{"n_layer": 14, "d_model": 192, "n_experts": 80, "experts_per_token": 2, "d_expert": 96, "d_shared_expert": 192, "activation": "swiglu", "moe_layers": [1, 2, 3, 4, 5, 6, 7, 8, 9, 10, 11, 12, 13], "router_score": "softmax", "normalize_top_k": true, "routed_scale": 1.5, "balance_loss": 0.0162, "balance_bias": false, "shared_expert_gate": true, "init_std_router": 0.00945, "lr_router": 0.00117, "n_head": 3, "n_kv_head": 3, "head_dim": 64, "vocab_size": 2516, "norm": "rmsnorm", "norm_place": "pre", "norm_eps": 1e-05, "positions": "rope", "rope_base": 10000.0, "rope_fraction": 1.0, "qk_norm": false, "attn_scale": 0.125, "tie_embeddings": false, "parallel_block": false, "init": "normal", "init_std_qkv": 0.0341, "init_std_o": 0.00644, "init_std_up": 0.0341, "init_std_down": 0.00456, "optimizer": "adamw", "lr": 0.00182, "beta1": 0.9, "beta2": 0.95, "weight_decay": 0.079, "lr_head": 0.00527, "grad_clip": 2.0, "warmup_steps": 517, "schedule": "wsd", "decay_fraction": 1.0, "decay_shape": "sqrt", "final_lr_fraction": 0.1, "batch_tokens": 65536, "seq_len": 512, "doc_mask": true, "train_tokens": 439100000, "steps": 6701, "dataset": "wikipedia_en"}
Below are experts of layer 2 (counted from 0) of a mixture-of-experts language model. Rows are named router (the router's row for the expert), gate (a neuron's input weights, with its number), up (a neuron's input weights, with its number), down (a neuron's output weights, with its number) and show model dimensions 0-191. Each number is 500 + 50 x the weight over its row's rms, rounded and kept within 0 to 999. Numbers have three digits each.
After each expert's rows: a language model's description of what the expert responds to; "raises" lists some tokens whose logits its average output raises strongly, later layers aside. This comes from a sample of Wikipedia text that the model never trained on.

# expert 27
router:498499552534493430492575453498512514515465572532509548433545478475413472584576503474501494538474494529434484397454566505481495526536479526500569504569564523458474456446559411511541582526438466520547512448474520484531506453461467503562508456476508564485561463550406534428459565542558470564497545512449466429498454410493502596464455457471553558630419517452498496540471441557454520543453517527486457465518482450600423509446421537524512524614424435587554513429548563452455566463394445436499516469427535572448454486391466548582495531594506509441569434437509556541498569521390555527
gate2:602532491511565513452496519579525546492444405478546514561501513527458428503527552499498496500430578581444475474488468514518521523523559585464412393441514568616510538423587546509572525522490555480551547543496439546567419421514526515536549555475582525513457512459482487509549530425546496466519599549538535521517474577556571462490447523563499503492483503590547417474536481439495533575574523462603503503497508419514609490448465518480510537422478540549501432495418516395465435518488506481505466584461369475500525404587484456493563440547605586459507478562496477457472562460498601455
up2:503454471474537456538585597513470502450386490394498617556571524462515478539552568434523519481481567492545473437487491573547479480541527598491490479536423505591466542473529452542515535490546514472433502493551498495513402471470527515477545463431521514530482399514401554442487504459569560575454472591475501543461508568473527417359425479540529459482499476594602377533492549381397535476465461482504518546544546465440531428491502517524562478522507520500458492470465473369515504479455486403453473535446470520495471480512508455496493629563459568444388515450581501517509492493546520449
down2:458461515485463565480568454474470563501543501537549538570560551521398448555511509482557508519452440462484481526594561610532485514526492534412540455554594568496483577426494498567515512430501439483549508437485560413529516508477511657455453511453460489488486534442491432499527443522546528506545551535511473476456515549442390558518502426477455591526556594443531573435502447451453477552502579584507510481526546544497310457542496560477501462506489564562529580492476465546493591537466504429434508553605515386442446493554432429523517514500529535422533503516541467584515503490489564471
gate3:554510568447526480512461535503478447470464385502485529404553533526463480559599564481437492502438451494450500443455479465514511582593562541532519558530527571529509535435488559523539564526395511493546445490502533568524470480459468538585562553470519569545488485599436529519479510428549615496477537587435513510400487479510578568407576441552534577534442467475600490469529459557617502452500501624517458508552482427563433503452422479564512556508459469503514564459489532476453550469389505371490548487491531507564513554488574469586519520540500510500483564528572490526438548401435473521
up3:508492517509517547453561448431421465505464456513427559438560503487458464505583548478459443523445469532490512453446525486449505584547491493562530499553527574567487577469576473537594566522438474477557452516644538573524493452540526483524458592482505595512547496607414488502476509517507507502553494547412530507474424466540532535397595439509544556607488461482588497481507444508504475409528541617590489540548531426537428611483447516524476555490401437524550515472474563467453527467369459474499607477471577501477538509430613496530444538552516550545512500462569519543471535548521501486
down3:499512552474485462443459481476526494496527466593528455457609507465389478566565535488510443502484517512481432432460466489504514559503460546472597477476546482462527534390537486492552503457443475542568508502508566482512521534449444481542518536449509622538552435547465539427463423467532545503534548547473464519466470416515552625464508439501512533638441531486557452488489423551539513548398459599502490479536516459550416520407465533555483475639449401571508571447476478508396586458432417445569545465437511516474540505446502517600453497528532501449479569459527533608476496481396456516
What it handles: Short word-opening fragments after articles or verbs, like dep in department/depending, con, sp, st, b (b-ed), f (f-ellow).
raises: "artment", "ress", "art", "ort", "r", "l"

# expert 37
router:530455551515519460580468526583513572518569503475479477501466484447505479495528441512562568488445458544489529449449651564449503508431404558500487563498457406433467538406545442510443510539457518539448499455435428483500520457490520557559544528486541464504467570403505488441593475491546457547498395425494448462534566446402489597511501444489489545550455506511465489528450458460525485536379539496439578463585607479624482502608521547478452510542457516482468458521539413487401459482575467567534433416414446544457427475564440567501465537496484558490557528482557566463544531486531462481
gate1:509503542496575468464469514559483557440504532438460534419542496544510450483529605487450479590471562466539459499494464455532431584390481583476463444447492567416657591512461467491527436543523599411479478527582532486398461503528473553580559455524483468386510442502576459489541461486537503522491528544461444447541581510523483467470543451486461444548559508542561503482383544436512571529498546531604447508576483478559490522575534521582484522591506464615477508554483560528563513427469493471485568541524558509526519528501590543449521515484494534484452509511558597439558501469454550617
up1:471480524510508497461464442438469546456490446433554498444480555549430476453547431478589542456502509483522465450517540567542556554478484497486487543511428447493543532416540541507530543589521523494598435468411447496418507403511427477518428442535581564444463578434534493497554511521549454537520555491546426423496532494487509438464608518544499546542566441531422489533453561542481520496672459528491480574410537530650452567416482456506467460510458446548477506450508461520555528510526449515498491635503589604494563391588501456502467440496556473460558468486515558441581514527501494464
down1:530531589437475452491507583523487514554399488516475494479527517447474478476572498556506587596474396512542523517501440428448477438483424549515519521571539487506516538455452565498524501499485556588533590481487552493505431524507471540524477488445434486556464459452539562459397428465552516517441469483529501546476575485518499450529480635510404437450500567581568515401576468489564521453529492532489567422467473419565464557535437463490504506401531327453618538502537453502557505503545574504455469512558476524606561468482439596539609490556418513504440499520449501556442527486501463517
gate2:472464456504513411485420478535448440472475488512427439526600553432497630501377494474460481529501593462520507511526480458531516416568470534546571615539487564497517501487454536501420474398435509453523508564525480572499458458551547563444506435478526449524467515462465528509480490436467441472476599409560448545409598444484447434463557480526456485508575548535494476463549520528422559495421581504502503468463478509510551495558590474467502561548437525435471444398506480517440667480588532493461426536574547545500558458489532587535452489482424524527506485419512538468446494578433485534
up2:574440420581563571532443397513605451442472465507448475498488520508509471475494568486528500578437466425387469497588484471549488455495494544529523392409510581446410538463456501518541489499442461503520556529493514456457490559454540458506407430531421478503516479427379407539498543472482493516428605523501563474500460510474494509453525518468573506413475494507559631447493494500572454443499526552451419508529525642537458477506499500510472515467447499511530553597380520466520487430642480511540453469412515487503543462481416483517539558553475558434449442519514510530484509447511469407
down2:450484534414472532539530574532428496441527519557491505496591503435508512438506570538619541543508579528576441609418480604523508513513579515499491494606525435496567533501409464469476502507553504321552536569440445543620476498506526484534489511491613573521467546524528503461376567541473488512535515498556437450502488499540585484495485439477402425576548470586503559470595437512532478521453477517529415492510575495521517479502556468549492531531473557499473447526428511527406474515519505471553457443500528462550462496485500527504391508497463519508493439600509559549487458488647479519
What it handles: Mid-word pieces such as l, le, ard, un, et, L, as in Seatt-le, C-ard, H-un-t, carp-et, SE-L.
raises: "ar", "e", "o", "i"

# expert 42
router:499484498570568477460520483569564529530525465485457545547586527458447517506459503490498510543457486506448499499473607569366554433498507529499514453537534412480418489408560444520492528473486491506425492396452502455455471371501542508594526448430456469490555530491530529453553531566474394607518454432507458489543540431485383556555417518405511482559368583421479529570542468510491504492481515450482503496565520547594441545606492534499441473516522480479470460503555458506443511463488441548537507410418460590431459543417441528550521543486480451455534444478457560500562442470396528545
gate2:504461453544549581488529541482505519395592422519631455482457508427597507565499570470537476383500477537483486495458559557520433549497426486517516518438483476570500562489512431487467505537514553479396434546478467502491524553470292510486565486556445558499452524600574529497491506452443508462393506480529552481564582496486487437606532562563426465564563482523527536532442503547521498406595554442477509443571502592433579455479525504563479481507523460580545484511503535466537448523539540574500585444496487508507533482511484483452475513470544476486437452561451484477459598495589440497
up2:523549506496574472564475581580504443516428542459546454440620475551638404455562622463392524514516499513511501545504466461467349536518499499510491572557506525455514441497522475506553508445488528475531392519440557481497406494454505487524434474594447452497467564517506495533520500507535492516539538539461519494403457491478551485382528504455517526406502428463495519461559533540551545516581443589502460488467403544518613448487438551449547589531512405513547511497596497455497504441527539470432478386579504505451499485526473477500469541475459457566461483512546554616513456544532570559
down2:525489586476484542602509509515436539515492459537547575507433532606514489543498514565594475500473459492563589486475470471528494403456472454563583450467459503526424567510532511529560478588549565445549551578504477545533549561522581501496504531529494480452524529489436615497360532457388497431468488566572503549559484531491508523394500476434422506455466523506451454451547550491499564505507579466494526518571579444496502422491496461534521528553451545494463459628543438468532435536498532564424548548464480409558451439547549465510342571418506488521518525567523528445515504543400461507
gate3:513466411503415382566622481459445421445457613468511441476449474521494504510452511464533524555510511433602510552414476511442481485472553502489436519536445557538519527485558550438423455469518511527510507534492466531497402608566537474525477524502377469534493507532473631453489516563487517514524486451432450486496515546499499505468475383530523474478407498446420495492521419586514580447565498446472494533615384490442640484482583539449499497526486495531447542485535564474565401485517535494444508445600451512517475544547528540512540476484419573477515483563546458572545555484526477583
up3:447487448541443467569531464453495492406518477502562460499442467566512478430443468511489485490547454452638482498429540493514427407438507485478504516536436488573383480546551501497530580557448471583607447480414560429522402578480492573483528508501528573497516539562470557582511528575462510491490597430486530496408522454468479524502533455454542498449517519436493544486511519664577503473484480540476495495490518581459440476489561476501479421447545464459517459526438527492563491509542446547590425444492595477502539570524546458379450463510512582586372528515386488498479463537504486536
down3:551507402489456440515485427586456541479496545476489496489504548548379529509458538451534456427464495502511494467440441463473613506428467452510497494486474524438533550446479564605468554471525580415452575565467448476449529546354467483484429522517534516375485505506459439475512552573492531648481485522523518487444473542452575504500499493485566386429494512507487522465494548545490514528487558473439416421402569555539405507481461495522570530431547401562582556551533434526480501503512524511491496528555532506521532422563494501509408462517423409511427514505476612528495593515465414512
What it handles: The word of after nouns like Gulf, one, most, and the prefix pre starting words like precincts, premiere, pre-war.
raises: "vent", "ference", "fer", "p", "ced", "view"

# expert 22
router:442505541537563420615512496446532573495587529441469512533544569535486543478470457545607571539477485544479482437513533548512517553462423491430494466562502472430483477424505498413456586532487497446451542426445545453461568475483570488576500442421499505442537598439500519482515538505481473559472496506496500410538555430534454591602450507496590513626428498485529528527485443531493523550470531467488530562461574487561520554479420577456407427517479541531457537411574506554518533503479443620498478532405410509449472572404439544486556490602475464493499493431395511534545494543473531446
gate0:476607527519450530508613535555446538554503491498410473437586541630523514450408488504410407506494466481458521549478507603478545517549528536459550568517490488497514410446485532479457548558501435667449525488591566490611524456481438557389401452508411476487496512427536486461432451482592526475491415394572476496443554492504448573453508483517555495501512486551506460527474402395505481542447547529518500485616542509474459527453452495472550461545562458507511464498531513456484478500491502505419450453517534466479590458498494537563530550470384533575527572551516472476534462459502499485
up0:468551420520539528492449476465509533623469544443429584534508611542573501447448514509493431385523474564517592502466534500445567460510532426526524533504461466445497344507551488516430561491477466593445529593527515456492487514483446452390560472496604540533468547433552440502443497592588450451432478504552513473502466488469481520459527480442475550586504442515472465484526548526506482537479481486460477464530498455447588462472404490482522514494515468504649487542571576388524528609446411519439482532468470441492530551471471524480567541451371523590547539457448498475450493466490476489
down0:505488519516580415520499426542517478559452521429472536523525479444481463459478536533579523457540506502481468560471490488565512521494602528433472459447487447483487435531502505472531464556539581464469532531536541436464501474503532502480530496623405489514545383460525494509580423469532506448563453521480553557414503514578523565387494521456473543441468500558512441573486589543557564576415444474527525586487447519460347601447536440466495503467547486556569473356592512479484435470573523512492465475584554502593490496580574467595463552502511468558535412491498526611472434500449476464
gate1:460513530473556552485456565473477512415462497414452450533448439430500588541550420470453478424485432475403518546529493481484446559538519549517422441483516513441530573436520538511537549474509503533513457473583444450478539563493458609548438371541517449485464495590583379479484530453468559531533508523444434507475465497535508451443543423459524522547456557503457494442394526495553516554590582461571416509504461433457509493517467536514541560470417522585463522447662499535501474559476497501448513445437465506540617418564483564462508479473407432479448520447502553448526558494430458472
up1:571471481524566555394608531517468510538557438475382515556426526405435562476495484459495509517516548518455453501521543435433536528582488515458549478494517488487512485507468489445587570582437537529522493460582414518477470538502542465488481476392517500432527582573530544518545549501524526511573507532467456496570487487484505601531443438467548401453475509345534504471381520544591564529486485475525490475520513529396479521454474467455469505451455484500582600477566426559541486537548489424458403480578472535435597471440488528490554480525445386560551509471520557530542457418563565475
down1:514460514599481507501525515551535565471515531466472365442408523448498382455601551515505521540574528464509470487442457454513522524503517492459416468436519458536511450490489526562495502532467493560538503424645507504471534475492447570437527507534628461453535487447430490488392505489568536507522457468527538467487504600572501569456522502550505442515485522561561475517490574436445539497420452475555553560570515475449420548465473547600527506458480458529602603537464546399497606549527442488536546430481433480588406426558505488542526427524550480490588418475555517487551504462566463438
What it handles: Word-internal pieces such as anc, ri, st, end, c, as in C-anc-er, V-anc-ouver, under-st-ood, f-ind; also during and at.
raises: "er", "he", "y", "hes", "ip", "ere"

# expert 33
router:491486495462595452542467540464497504539476552513455538531446518538503440496469462548531392534453520482468496546590498547442474476531407547598405497541563433418485505535516479561565436471526474438557442489501450572487579507391451466421483488521533528509456525582460485401470541365592431404470444483573465516468554515444526497588445577490537495438450530482496524531443407475455380522532558513443527402525474484522548460412529456511472517430469560477472575489494416413558497384520445466451455475445490514517531496437495571511520533432511501466539474480433445517500482532453415622
gate0:484523457439424512489462487597490431568511510550463516431456520512410502520452536615448559539541526502539479490512544501536477434492522595411505446550441549509460499424463527431523388478545505428529500532577500488469509469513426441528420495486490569431526475477411561533481493487523521498572477500399380507522427441528573404431530530547480544474522427529433493429497504511504527535405478500457550476375463510526494501517596468446527407521494470486568505514522577461577362417515399489591513485486431487513560545470504575453508557467465542554519607450443463500492513578584574518
up0:512492432496406458522528558521454489577516579435438572426544511532412506422520451519434598468579437566430475474555486417514478452487460431475440510435385583548483464491464532448563430482557483414491438490559468555465464513469524597425415620620470530487489488408534538501450503512459548404488479539380440514481508511463525466508498478482471533456543435508522503521479529390436515504470459498549528541551422469522515393482468564528511524509524574424443502427451521476559488525489516390578471454515463532479511504474535517516564542424356461560557508501490499466506472509517488406
down0:533480478538519444501545557565456545554488512581486555486493466461494484525489457330482504518476421523485580485456491491512533506560553532468381538498436446502498540473521438537527414448505436531552437566574509428482529545474451554467439546515454532531549541479474425534466532457464471442628531576515498601502455418446579447653497467442492515464445521461444462537498391469489495491558503459465429510407563540456468496407445576534474549452460526456467536519467500488476552615516472436546497520480526484541504543442493406529577474476445516485508443594575411510555469508426386573
gate1:482628433498476490475478490490576579438541584586419411478449561574535531488488605425483403426471470437559448465591530441565501440461462491485505517500425485511548598419502552505520491449486429447469472456531552519530510504398502493442631501444489478478468465548594469519497533505515442477468492535470560508499478536514520431549480501495492532485552539533451445556426471476479431509503456415435506443469400510504483450450519551461529568517489495532565544489505484484459637488573446585511516567461452543508508558460412566568515344446499455449471486460588447549513450556447538549
up1:508606412485502453455455506432634568497552508582425450559473520524587510490479494496450419478532436446563449500507482467495588526478464522480476540516436436490550525367443503493517474514468545461534465484529512530524482479419467459370663550419544467493417445509601463560521546477497451510439509565501605512500549577481490484558472513483456539547548430551526516553482478458482445497520522485449514484565499439457518472405581467572530535540475476539579523494503517463554583467527452556484503567512473497515461542501416536513453411372527554471470488466634487535489410582540484562
down1:486501501537457452470577540480519461508564512547543465515533514549489662511502440425516477541473526543473605460529510525541468509506393619535571411561490472540442538454508439506517483515447517475476510458482433479463558506424437418489497517482519433379466502510499571538529480406569447472517461514541474545513568533499392480553491555453621594477509491543528530531373435437445469509501469528435576448438561525574464467390513489493520545577439400554469596478476483528399500425521492566500488521394559477539512485438458527482439454500572500510420425417499515481439464534455499508
What it handles: Word pieces like in, ian, un and stems like vers (version, versus), reg, min, leg, plus numbers in tables and scores.
raises: "t", "ter", "'", "ister", "us", "it"

# expert 21
router:451507523536517558511416516543527535452528483567425416497526443543522449504551396563501575529451468453433521358470578516423580473512430516548458543530499438498597488475491559450498507464421540528442477496610486498403536452620442516573439427624534477510575499440425499449431535459467444574522425468491468549528476407456500493533476533509514559505406530477517481496443473519416607515481525506542498505469476482515511537483510449510470415391400590521476528525486461451497433484499504590520374479456570550465483562546455486522501516587519568479429534517438492501450508462434484547
gate1:452509553515533360506496558551494604403536540541455494559433486411463601505498592441503492497541493464525444510496551452426467551538477465436506469535486464596441554549538576540526422556437499439477425586502525517483442466420449518531547528422519569438534460591497546586533517600453517530469623444535483516484516569460574559532479415564545501480516397512529469502507570529455475445484603541472458455540568508531536451396467542399510441509431479545486480459479531490481522609414536488538469435542552456494498483494510560521522542509469514471527568470522622473405526494510447521
up1:501440542522557438495550595527510564434497536506518458571427507446455598475541524505504453531483486487547497514476517466403495519584441469483562509562491447591447528553488636467515458544416467409488488624431571545513533574464488475534505496456494554459567427589534548526536531554412455515500582512440449552503508526488523602542494500540468522479494403537514466545467543494414419407444582526494484446508559483543526429402451569432600439517421440526416472479430468442482566559469589517574469422508496465456506451512478585514508604515502458472485524501524604488470505534556456478
down1:590501448511593519558564425468587427580545487493451471589520507489495494492513520450507450503641437511562438428504503527501435553477453434478553543468546525506510466503611464558457516531519460486398475463407545476477508480513552408490443468447602529499499464558603476593540480588393470518520439555519485555531432488500585541545523532404485515568451490453497506517471430480462457652510548489502493413459539479511490486501463473477407477522481419417455540597447539503460482525440466558545441561417384530436491467546506531525473524526496533465524496482600484471543551476570421477
gate2:515412409467494505424439511520494542466477523408458454607496479422452538574462512472624444439362469481534468559474478485445519489468462455514496444464439423456506556583478505507527514492558498454444516524414522504568487504506470498540506473426397502411491509505537481467507484531474504450480506577519512572565523526555560481611564524601562474445554475434508517597450446558409470461449503499526419525476517511580466472497482607505541453581440440529471428554476464420456562508443407622454482500463455428492447454477560476538449546458417468537503413424539556504504432574547506498
up2:524508386484508537555506491492588411537451427442530510519537402555402503497563369551508506499348533498537507559531479505539463577417466557614466516549465490451550452410443431538479469496514458565525585499461510536497550466475541467497534414437549477519406482453466434526484469486469526518490463515515492481465496453491556460482470492575537547565543501532553494452613487525565531509451495498486497517406486396435465551466435493482484390410479493485483437449470473535512498464499519577426578591508499479499502412537484450445467512534500416500572423557548511545499458528408510337
down2:535515532523443549509499543453486519500440540475607492518571495503480551474461440450517495515435518547438506560502449539422569512550487482461509402516486571578514597529467513506573535570484608424576474496545479496454496576464523552457575506501449518501550519452478445550504506447538546457551504477432488526525587516552447412451497511581556547469493468510439516538576560553568497385532482556454551587564478558443623553567508489517506590452521544475530448408556513443459569560595540490546503396523616476546529566434464475505461518420534466505503483476445583583466381509407547559
What it handles: Word pieces inside words, mostly er, at, re, le, ber (Rac-er, Iy-er), especially rele in release, and stray digits.
raises: "ase", "v", "as", "end", "for", "g"

# expert 6
router:494459571556450460462477509440549557505507458422470454561527482565410466522508483454501542488514459532514473499512594459496523476446454624421558467584506465509456487427432477456414445447469437476436543467495478464487488519545420515552516450446524478440520514528472577508439458500525445544556453494563434514558590411476523557641423487460549513506444536489434564515412456522550511541495509402466429508525518499554445493523450478486415416482486586542553462514555462548383501493453497627560457460528525548460420533459549603568533502559472491433483460522464539517546454431464537340
gate0:539458385509532536512478596510462447528478517446561410506582492422457427536599503480540542505558444509473464485553461535615628535542434547589531460549433529473465444510554483425473456532540422526487472545456548423430513549520474517542344596525490569473410571481425573494624516435466516532475526498485448468481472512560557469544524502514492444552514476494509507434504513496404509417478533470471450548528474512560521499564471516538444510528522410595405509447503517506362537428517564506597502441514473493581532528491523482493459456552519507483469464502471481481552596505596536544
up0:534611525450541546377383445566479444431531528555503512487521504546531531439460448492467416462429501564533570465495527443472411465515462552521400598446595513546571422485500535556580513512449592546484495442477482497537498502510501520498537470584536516582503454527528465458423445391458462463427582490530536512466492530516537495483587636450435494428490463574532505567510494357597484511460488528567544473512474498463508474474474490530660503450562536470462505542443517470548507579422540456437538506492467498534511553510472461485527583586549494446484543574498461523430510476482443489
down0:539559462509512455425420631512440416480589483449586432440527524480466515515468467537501509526571485545568476617568568440533516531532481412521551537426509545458474553513452521533606450559611526473526536483469552526470506577529477500533392493501464526504572495510518482526483589548530511526585540504497558471568471474552447479422512499546485486464448490521507518549500502413515497606498502478518518544439552395506476457474466513588474599506471646462378432444556506430557434517509422474589513451650529531479562513510512467530515555510471462490519613491532492522548584470515490480
gate1:578557484557480579367474452525532527537435498564562418510576484598569515490492561509450440570480519516525500460403412492493432501527408440559525470493475422474472458579469543537502528552566474453532484565430498546428531437518549460505458580442532481543408546464469479477422489516461530542470473554544509472516428478575577483559574551400410482466549484511438514545554458512582569548509411410429421453534529527470482446493538527489513520483495441414398527547520528479557590469510512488457540632459503464531433542396547497427438493495502503510483475568549453528558459554438550472
up1:465444543459519526507488465548499492496488518390551464460447544535545624549520502506538492341640490469420430483419563513456518474514535540580505382430496470485476538448577520489599506558573497568462454463553540498472544522541406489479455542415594426493506476438450446467492437498522533574575446567504477463437498469414515404533426523524535390496520438557526577484511528406457526516534479532492505499472543600543529524501468574473428525582518520541572540518519537551524442557491514521456476677579517453496478512511502517502478592454449464514520440504524510561509460509533495491
down1:563508417469499529454391466444507445585530449483505480492512512496447514505465486486549527464512478516521466487464471505442546629609591572482471429380556532470434511503562482491511578549538480494584678557481520531475461565496511550545494528527543490500465552468465541445478444499448575430531474520432467546547438565479517507531437383561497538403483489456494550486476579410526626593472467482609546481484494496573554504551526469526469588504545558477480492432525517558508387395518476511453466480441475563499507460537471536562509426527454490567465544530614430518489535547475465536
What it handles: Word-initial stems such as Spec, mod, Soc, President, and mid-word pieces like ak, oc, ater, as in Special, modern, material.
raises: "ific", "ial", "ul", "if", "ified", "ification"

# expert 1
router:474501495481552512547435505491528462484488496439491547542495580526518407617494477570568540495544457606477489436474497550464430392448458671534488598525461575508487501445578459563507449501442462495423519456458510530549627533445541537503509470570520455517455523475392469410392467526586488553525404469432511509528519449522526602523544514514509553502468514557469578463453570597475613464504488527475471463429582535517458478498580544484524424480501483535487498500482405617460479535533493531494435493545485441480462506431500543515505457595546443540484518536507480439577568492408510543
gate0:512455432453515444431526460512536533465604558582552510519514476626552482433516478500430541444524500441555493566498570484426574522420427483633498448525547550515559444472536439510499499499507466456586464479529614459465605480485476462421542528423549543442442548480518434523474520564494590499469529499556444435529573464478525557440549494553480448579580501483546487547609469432477476595626480572508540494476531419498524450481491538465516574495533504553454520418550542539452532490520480543556485562499498548513592489483494531531561450496569507528489544444361456468516515545417566582
up0:531462480567566520452609551506577533496503495468509436471482462475579467438544565433501444491454467526457436506400448419542482436537460463508529486446505505490537544496461522492528502502488458462510367441461499560456491492411460539526565615528419478475424550454501512477554509504553421508495519575400554613504451624467530459601537518497471437492490523588471519497412481522361460451508491553550519496477466465563420517424482513535374523491518463552379515568449517469553500500516516491568610504449531424603451576458594521473512506515514558505503554380482516488505470494477540485
down0:574489537559576538529611427522493497501479484544538532522446514531474559514510508511534518412530593515532548488469523427466453449520449480532611509529484531543538515485607567533553465411482428533513504518539599568488343687423472492524547524573502557535404531507562468570479496475522501464552430496427560452483530454544485524550505556490435444485514465486503518518532495556457492483612483533524584532476458428507528526557541530472454522493492550498507527490491530480471420410491517578520401423400547513533457455580477525572495490476422470584442531431570456393454465447474582491
gate1:503520523548423564464579396522497503509552572418498489540453515584410502514553457480426545474511561447437540529561504468491449471435615477490449496474510538509505391472564530569540502615514539522583517443477539535621468417503561481474508483414451517491420491444509549486447463541528559494471493497504437513509539407443515503453438463460531528509494567450542516509497533484559493533485462586545469549479465495519485496395453458462507547502416504586516549466543477538411617607455550502432506404435579556459606527495384450481491545559504549505592476492542524535499571452534567607
up1:463436406497499524452538532471438580497585483523541440567471548550458400411481566528450401459546505489524451488555453476608554484486443501461523556515356518480354557488388523481578486547432517492430443504453514476487433582527523582519541478476436457415422514466474515509453488554523519475504573499450460416466475576479620515511554481456527450480437515626520438515456453476490527502507453463487562486477500581447526453526486531506537532514450545500402487472438555442458488515538473425541559537419458444567569438490476487558532478484457501479466615433531587509543551526517461433
down1:422489434469496476541469560456538427448547512510482580522494481472432590431543453488527476503438445546563463467474485499476429635520495477508447474380539472585500584530540447480500515511458486505573504505498405585524460527521492574509520484480539453444427469521484555534519462525449559533547487472537585521333468534432459458476576483528387533507528479437507455570441456479388538589569567474523481481488469433552519510616492432456534505421525456475548558458538524541619567458453559510481628509503489532563537504580550512563452524464462544532460557485572523492501501560455402444
What it handles: Two-letter vowel-consonant pieces inside names and words after a capital initial, such as K-id-s, Flor-id-a, E-arn-hardt, r-ad-ical.
raises: "g", "k", "ers", "to", "se", "der"

# expert 7
router:464449549585452469547546531423542558581473548470463530498553516395458564602494507440563468471469509509513526488547481572487524466427504442416565464521483437403479415485447446491475531540487455464468496447439488453518519460500489596546463460416419553385590489527539507461528545564509461500488428468530422534601522462471468513477465436422510562553459533467412588521499539485471480571488585444427424485410564468576535564505478561505435485559400434536526491485505444473407418462486430500484530480500370554394538576492429518444456463511502498422442460474536496497530514547518550447
gate2:554482454455538420492452575548577487538605536575476470442517444507440566507433567528513471496505607561493485554530558439397532618423487533561548530600483564420502492532482493445529594464544471591439501458591542531505547535428535432501545446509456530517495581551545562524412412493465591406536462532544550438457456544436462565473493538514507389437506548466514347501481477523499461385494482560494457549465581494486487491519429541526480519553507437478544498501395546552481525559509568522515538547561447512535420459557537507471484507584514492518486504484507432499554418506516525534
up2:508483572532539406475466602481620463491510546510504503481487458461553546468442557461543522422515498477637549531532488500379479617448478500559584518612538476441498500605440554559464487393500444511537530484480499518540531454502467445506589384498435538550532518448485469602450489479484598517598484442450583408527499559458512461561480513474537505514450492456522439502467432543514544435506452471510407420564582447489509586511470463572443496498554411543543467496484487512557518512623525558474532543434495487502480465502507519467522502545605569554490540468475427558544482563513499576
down2:492415570452595549467568530572475528453602503506568621520549556521482412481450521501525493495460484507522536497600523477568521530495514524400471568595545445540449545518531478528534446477473443509516510459511510587450507534460504443537656438561533457556468479492414460620511526585566541526613538493583504435482497516471492509483485563556469471447569516467554436584462554571548506496460440535503492440632560491476468494550553566474521452466514450508505574598545528492522536524491400561513478471464475420506465588495549485479577470495467577497504408538547405441474455534552548523
gate3:540542562545471519534496532500523489515544480488503480446437440557504420448609511453451501566509485508543537489528525537564486494397467570549476603417454468473515501519463489451441495579400589588440509501505510501487516409512504482508522500521485439371485445566555487518436538455477507387477536550532483559477505512482403547510409532559584560513494509481457490503477427479515519472530536440500448495413573362430532471526519487430530435521465512521394540540396557530376498495468482481484505496571482556444424434480474523423467527519507400478490572586611475546473528488508584362
up3:479547398552595557456557514530541451452465512487479487410467470609591523505475493499560467517423516517503562497532498553341448454531462485578461449619559500544494456553509448449537505558520636508500463496428498476440493584494447552525515473581521507507436522554503501561534482571453524583423498428518548629473383556440436467463468545444505529525578561523509587491558424508551476550442436541542481546439524549480585482492497520428449460483510511456568512510478451499393555450482406486490523432512553467464478511533497487463563513528542519531437514575600504462540463425473432495
down3:575411473502439505531450418518435434460441540571419482460556445512438518502569516481537479469484513563480505472473445485609600565446474525512485581544400478463566465575545502468414467508526537492531452498458442529534477535557478424533514467576362531469539574581476506482571491470536469545513520499466487506452424546594570491533522487474557517403543530579491549414417497457521449481448549437549419525597519526404445511542497403507505457499530533479494535442544550420584511582541562497509520447469386474539511484458518532430520466440467523424504516600514436498551555544532398565
What it handles: Word-initial pieces beginning a word, especially wh/Wh, s, bl, ab, as in whose, While, White, plus from and not.
raises: "ite", "air", "it", "ir", "il"